{
  "experts_per_token": 8,
  "moe_layers": [0, 1, 2, 3, 4, 5, 6, 7],
  "normalize_top_k": true,
  "routed_scale": 1.0,
  "batch_tokens": 65536,
  "max_seq_len": 1024,
  "train_tokens": 376800000
}
Below are experts of layer 2 (counted from 0) of a mixture-of-experts language model. Rows are named router (the router's row for the expert), down (a neuron's output weights, with its number) and show model dimensions 0-47. Each number is 128 + 24 x the weight over its row's rms, rounded and kept within 0 to 255. Numbers have three digits each.
After each expert's rows: a language model's description of what the expert responds to. This comes from a sample of Wikipedia text that the model never trained on.

# expert 34
router:101132140125155149126108117139130142135118145125153119130138105146107132152144149106154101157096135110118115171175105147116173099102095140128105
down1:118105131132128098163120091136102158120119132145114129106169140172121113123116110130114103127125109137153138148073126177161130058144173081077094
down2:110156132102137151145149120135111162108133173169119125171091086118124115104068113152126098147097156144115134139132127109102102093151111114115102
down3:127128128169134089155161104089112090109094106108125113096125155101119157101134137094094145148112087129177135160134146096098148153119115112124151
down4:113137107137162128117159157136136159125151126095139156055129114139105116135093135134099147171116173129098120117148155128123144100120096124177137
down5:142145086080135128114132134125118170144102116138135099156114149106095123167118110108117149124133147142142173110157151103122113180113127160087106
down6:139162136126135187104119111121104154159186133149132142158126117120090112138097131139155106089141133108113120122142114124150150157133119090191120
down7:117145153155110146131139107088097117166125165155126093167124139143150102143125144115171090135155155132093141141126124138076087114127117104127144
down8:141132139102097156155115113162109182106131107153130121062104102133145113111149131116134133095151129136122122163116129145156170171066155129129144
down9:127142093115120153145136119102112084151108130148109087213111176126105162173098088130129125122151159165136129153129132128103118146147179130133160
down10:098147122128122131165110143122103066107086106111121121153110118127110126140107099156140094160170151119126166126154142132119116142137147097104142
down11:156115076130120124158106115127159119108122109150131141120101126124124115133076112102126115134161127128135133136114124121098108135132159083144134
down12:096104106126140163181107086108155193133116128130085143114125161135104132146153136085159143110096067133118148147138137141135173122146145161159130
down13:147171147163141157127147171098128095115114149135119119159076089123112156070132109149111124123111152071125151115142110117119102171153135110119122
down14:177119133154158140108117165145091106123139113132155140153132129127157111088097138144134107109155150104136146145153146167096140109116124112176126
down15:150128141105141116155100119119135149137109093147126096160111126153115067157146134103180117110110108134150126136113159116116138160164112118110093
down16:109153136141124134158120094085125148135130169125123123145124137125089149145096152163105142191146102160101096099170135102120124092125122089151122
down17:126148117196109181142169115116102085127098139145108081166136114141153136134132128135181144101152106121101141146085134160131133141098142143155169
down18:131099101125152110116137101138163136150138176098097164153169104110106074159110137093142085134125116173135138133123144110111145083163152099135100
down19:145127095116172150135150156122154175134102107127152110177114107117111119182141109122126125132155119129116175113133166141121136159141107108108138
It responds to: List-line dashes and determiners. Hyphens starting infobox or list lines before labels like Coordinates, Location, Synonyms; sentence-initial The, Its, Their; linking verbs like became, remained.

# expert 26
router:155105104103150134139133086097132132107098072137160133169106116071109138170130094142132131135164115120152091143123175102128105147144108098087109
down0:110117151135167115143153163144123117098134149174123141126126156177166137109127079148125115097129084125115113183149120127177120119124160114135137
down1:130144179179102087110124125111140158126104141167162125190127116108143112169104114099127123125118107100122135115112125125112127140089109109173138
down2:083155105171184113091148113150149157134107139141103148145159144130155113162124128180163115124175150096125109145118152134128111137132114109082135
down3:123135078145121114150110151137162134147182140146109186116134140103145140102090078123118119111099154068127132181134096158138144130122141124096138
down4:173151156145152127131152131175131115109149146133115091090205163120131120118123116118102151137148096121138106144095070106111142083113096102150122
down5:143149111123130138095096073121118122133115119090116113112089087102122133160134148111101155152116171137117121073131143131109168138160083163108107
down6:105130083128099158103165112180102119161177112071119154164155141134111104103125145143121116142129075113117095150108172132121119126131165157136088
down7:145128113097145099099141142104119132129116179087131138107115138140150097126116146155151170128126102129126130075131148138122126098177131113099118
down8:160127151164113130108114091139117130126104158173134087113171122105114117166098113131152122152135098147148129130136146091103138122114106125144134
down9:114111202077147121122209124092120112142089141140124133133135117135124107170114147113090143113133127119141111172148101107137141099121139127139157
down10:088162154169139124106097143144127139107112171148103092143161124089132082162069144109132108136117096108096136107143132111145126122115162132172102
down11:142133144109120112106108192087152133156124115137137156173113129143119159157097087113147144102132108088097154072119148144108120151131104093120172
down12:142144168118114126125133144130139141124098132135172088083149119122105130144146132116153115125083114127142126167088133065099118149108108157155115
down13:085123177140136096090162146151157136117101152156105119148146139139161111145092131095137091107122084097105101152143101141150152106129138111175170
down14:140084136126149165107128059138088124153115153145110138106147116155137134106167131149135131124183095189144123132140145156120183075124132107092110
down15:098084159159110126140081110107160144129091177136144127127131146071113104122145130142139115150149132115141136109162101159087115115178124115131136
down16:140112097158122109179100108153141115141132094141148105134126108160120159099126097110129117124108128150125137135153086116143102133147160161159144
down17:143119115121116136163169194162145156139163164132081119114134153149137122149125129123155137120143108106132102137099136141163134144150155130159123
down18:126150173136116098122127170141164144088122148160111101128141120135163116159066168066168123116115125144131155143123099113155133171121133125154094
It responds to: Plot verbs and modals. Narrative verbs like tells in episode or plot summaries, plus modals and sentence-initial words; e.g. tells, will, would, The, Like.

# expert 21
router:147134127135116103164172081117153159142130094151176117137086142091137135134094098099149134153106111129155165137140107146141154122136104113118109
down0:131095182150133107111130144097117125107158115141130084175152139138151130129117121136103114117108113095169129118136125070126109123079118097130146
down1:128128167120129067145126154152127133116142118126139101167140115102123070131113133155154080110125148141103064130131144088109081137123145117160126
down2:169071198115136134130098118154143135105105126149143130159128132138122130136110099152166131115141144099070119139149133127160057117082121123149154
down3:143128131123119140189133133102126150137134181163134109143082122128068118147111130147139117136172171128159123138157146138106114121148140143080122
down4:096121166104108101133123127175110157141140115137141115138110160179163113153113122109144089096121133108133093134099112109158135143115126186149099
down5:097109156127150114159131166154120123151163100156143158117133142148171137122125148146159118129140171123122100110137111093109153129168103139147107
down6:111086091178137119082096121088142155095117113134121079132132116102093133129120100111103134130142112096156138139141137150172104147055119129120098
down7:099171101129132159119092171109132167137113129129109084155161125094087099093111122100133108151113143145104117161151123103092104179154154143149134
down8:122102145135121104080116148101129131112146115120112088162140098116134088086138126118127148138116129124176151133127119120118117148082155159129134
down9:108113137131128107112122093192134109121137114100121121065156152145187110124128118126099142169115114105100138080097088137155145111129156130161103
down10:124131063147097153160090158117135160116116116115136167123110110133145166109110134177108173157153118144120170127172135109160130122100124095104105
down11:124147125115138134172101113143082136123153135134111178118117114103105155169098110156120123126166129133137091171151114121116102114195154112113180
down12:144133132129129151138156162080089103092116126149143116164109103133128134093153098141143112084123130112131091181122133097099136094123116128097184
down13:162140101113146137150130138175122105111099136123130143087169117098146163079117107150136155161162123149113086126136101115133111097131143149146129
down14:121101149117122122086131121106128131127089130129140100153081090116080125176127145118152138144142134092115112144129178160098158161115147164157088
down15:114123124127137096162146188150120168095115061107118121193115119134100099119112117126133110122165133139107117121086125131122086112174138096128109
down16:122130151144083131091106074161137185148118151121146099111129092113143139171132095130134117118136106103132119114122136166094138185155144128164135
down17:120104209118135110110125149115091094129145144123135128153140095136087099125094118128165103145137113118147068109122152084124095131119175114125153
down18:147148163129147106135139117176169098135129132101126157086139142124133087117105128131116151150129126162137111093103114151139129094174123152167127
It responds to: List bullets and prepositions. Hyphen bullets opening lists under wiki headings such as See also or programs, plus prepositions like by, with, against.

# expert 49
router:128093103151157109153157163144142154098084106148134109167121141141112119172119118106166132097159163101143103102120102111127102161160125162104110
down3:110120141090126127132123090119129129137137127168124119167111149119133143129151130100067096086102132111119136143113105139141180121099158157110152
down4:129153104150065172077161117138093127115143139103146170120114160145162163114095103115109118142124120089126138137145162142144125107168132107139148
down5:113123089115163083183154120139119142164114100103107148083161106138111140134132133149192147145129133137136110104144147096096094131131111131125132
down6:109098111148101148135105126105159087131124089139133155160116142115120114106145174141132132151141130100159131173110133127121191093077097136127134
down7:168157137118095136174121139142130137138091125138126144110144168131139113151163136153155140139164134094112134108141116137164121133091141137093120
down8:113129127119122156141135143101147107122099131145120129156105103183121118154145131148162099143156114134134130140084131134112095151151105156187114
down9:157106114148109123087112134129090124106102144110079086144167102154115145117101164119131108128177120103153112143130104104147183100150117132130173
down10:175158130080161099140108130167135128116095137116134141112129146084119143166168154106157120125135152169110106144094096132138090084125098087128070
down11:109129155133157135134114121141120155164082105132177147166163108118131116086123169162162128134087161095098173100142121097099122172097132114139122
down12:122136105102074128123139160127114151105149166090120092184054107131116087162150123120115139125125131113116096101142106146109142151138121163118130
down13:127077126128098139106139125102126063142144116097124111083149144114131111134164125112102118090118071134093113145141106147110130120123120107127169
down14:118128130119148150064110127139089168115089158129126112179157103114146106133130103164120093136115141182120106104139132100128110120150190074117131
down15:146133184117120148144102129103126119112136108131094134083128072095125107136158176121136166101132120120076144117127129159120128084052120145118147
down16:115117102126101145128123089160143078124141125097156122098136146112111134157156102095114128133143096112155125130155093158109130080136124156076131
down17:116078082153146121128149150132139141126124154139146128106161117135103139129099086182115101140136123134156086139161112126126114088155148131109143
down18:139108129108111103124141164125129092126106152134177101140107190123147112152150128122157120148186120130180121138095085105116140107144129148166116
down19:125146155145122120107128132132127104122151127152164127096128170147116141144134095133130141137135142153164140109083155154118133129108166110132093
down20:150155149113116164142081121124140185150146119154079123082093102083149122142143134123107115102127144122079131090104158133151113152119180148103107
down21:096176161128127102132125098144137110141112102141110149148105111134135124143180146092152167108112135168127162138135124173124145129115140153146122
It responds to: Single and counting words. The word single in single-player or a song single, plus number words and digits, second, one, and nationality adjectives like Japanese, Chinese.

# expert 19
router:126125107130117076148151087162160147154108099099138124131132093118111135118135079143116136069109149144168081108099118105169114134139138107139116
down0:126110154093083166152158126135155146152118160133132124125128131112148090098110148128106091115140124132102129187114141130109113143151137074133121
down1:136130125130144142182113138114147105147116105117108078084134120143123115122144165123157131162127143141125097138131137126146170133140069159074114
down2:172105126190128116149121103121135167106118141118114149134111166138096125152156146148168158122125149154164112136125147107135133146173116125111110
down3:122092112124106131172206141143128156142108123098102107118125099129098148123167133136147150130107138114149110137148122112146148123122084081098105
down4:148123139095097190120118138109119081156134177202118091125141107140118138131122125114122102148122113148133124109140126151132111121079166129120137
down5:102138160114092202114141099114116112102113095110119125133155136096109127108103144103100115073112113126110122154112130151145158127115156059143142
down6:096132122146136131125095131128123093127126129173109133146110164133120190124113127166072113169124110147107164091100116169123116131098138123135154
down7:103175129099154116139120131157106139134143059105109135180118119116103092145151141151164158158126171093150125121134104100097139110149073169122143
down8:113100131121087135147143104156172124136132083103108152139119150129133129094107178127142139164149149127111109140158167111095163132167085119147140
down9:121130098090165176151145095163114079114142118105134161116124154124137138142132117163114107118145097123134118173141115085154119118107096119123140
down10:142092150142147133138165093113165161122087143137136059146108120146165133124123160122117145162126157159155096117089122129140107146153122088120097
down11:123135141142106172101086118111130127132108085164128110142144137171149157135095133131069095134133144154086175124131107143124089112112172122126157
down12:106163151136130139105136094114082145155164065109159201103136144121097133143146119163130156079154104112116136115149101079157112109141116086159154
down13:097142146121157132111098115116129079101153112143120102083135113130125148143120131129103149153122087128100126127135099135149135131099113113131194
down14:137101113108122154153156113144146112121129104117082109165146139161094105107135126140131158148113162113088122132170147099142170102102111115115121
down15:153128170143135155164122187104085135156142123148130143136112094146106129150143172101105159109114141131140118095119124159131119109108117141144164
down16:135127123170095116151157112156124166122119026104113142099150157086091121165145138124137128112084120092115137119111127152142146115145073102133120
down17:143113146074153138108153104129099171106121139161154155175129120126142112128102149110122145113146136153158121161130125135088104113144148111146147
down18:114086148121170110148148144159157135170075167120172127166187104148180110113107099115100123132116159120168131105124147089140112138151155132125143
It responds to: Word-final letters. Single last letters or short endings that finish a word, mostly y, a, e, as in easy, pointy, Discovery, and math subscripts.

# expert 46
router:133136145152141109116157101088120161129176116098153109159104141110121164153106127127169098115107145115120101194103155163149148137133116108162124
down0:109145109116138131100100114129172130172127088107147158114140125169125144164159132106122132159091135132138139149148102119163182127124109143146148
down1:144160163114116137134152137110090133108144131140142122164125118112139137123139122156136124082146131096128130096139178134118051142136172105140127
down2:128096139097120108163139135114149104143145111113137110156139168109111149109177123107164075114126175081094104132146136110124143111148097119150130
down3:164120132085141090165103138145119102121153106103135149068151161143160103101126168147149095107121112128096151137138132145129130112139110164157123
down4:116112101150093134116105123178119104148118126117102162085114118134123156130151118126134178175103127144125123174114117147105189123127071131110122
down5:160095094116101118088100106153158074120170137119145163098157163157175104107121137122136110139094111122091130140111122153154150137110128157145109
down6:137066118111169100126112123125126131137144156122103124094143139071127166151130165156119145178149155111123102147172145107119164133150113185109115
down7:142148082123137101135110115170146084120159153100132181069111166153156157110160176130136129146094115138096131135144124153143150159116141166115155
down8:121128151137090103116114144085120129132115137154135123172133102157150139152138116117113125128130156113123138150170205091135084158111168113138118
down9:107143107171125158132137118133092142105123101099134151177109098106179109084150119083140148102136123157126114144100146130165114133145150070121121
down10:107163192127135138132119139101120143095111083149074121129135114143127149113124095138098146114120110087171100140146121111131131133126123119110125
down11:084104102144157160137138161137142145113127135131100164109122142128099159137132143137113161119152176134114106098155087154140096141145083150140124
down12:148157136111117162128115098117087138128153153125153147145139117100137124142098131160190142121130115099142150131098115129089147120125160115133163
down13:084111149128133083141144117153138120151113115119114087156105144125123170147118121130159116153135137134153108115156096104137095147169135101124108
down14:124164093160132123121104108180110126153127082080098149120130114169150129117104124132086169152118127163141134139119103130160170146104137121117154
down15:121133125176136140171104126120130127140101083140102143171115103121150150124105162144142168149125138141164146159147120121163134116137157101075133
down16:079098120148119102105121115177141098136139121098117143061147121164151164090134136129122143135125152134123133133106048140170149146141131094124115
down17:154154096112121122129120097161150084144154144114162160120116197142069134124124180106103140152103137150108130138129104138127142137127097173150172
down18:174141136143126119126127142138118130156118087146183094128091107144127119133108106120089112145120131122074127124110120086155131184107168160151105
It responds to: Sentence-opening prepositions. Capitalized prepositions opening a sentence or paragraph, such as From, In, At, By, Following, plus verbs like took, studied, remained.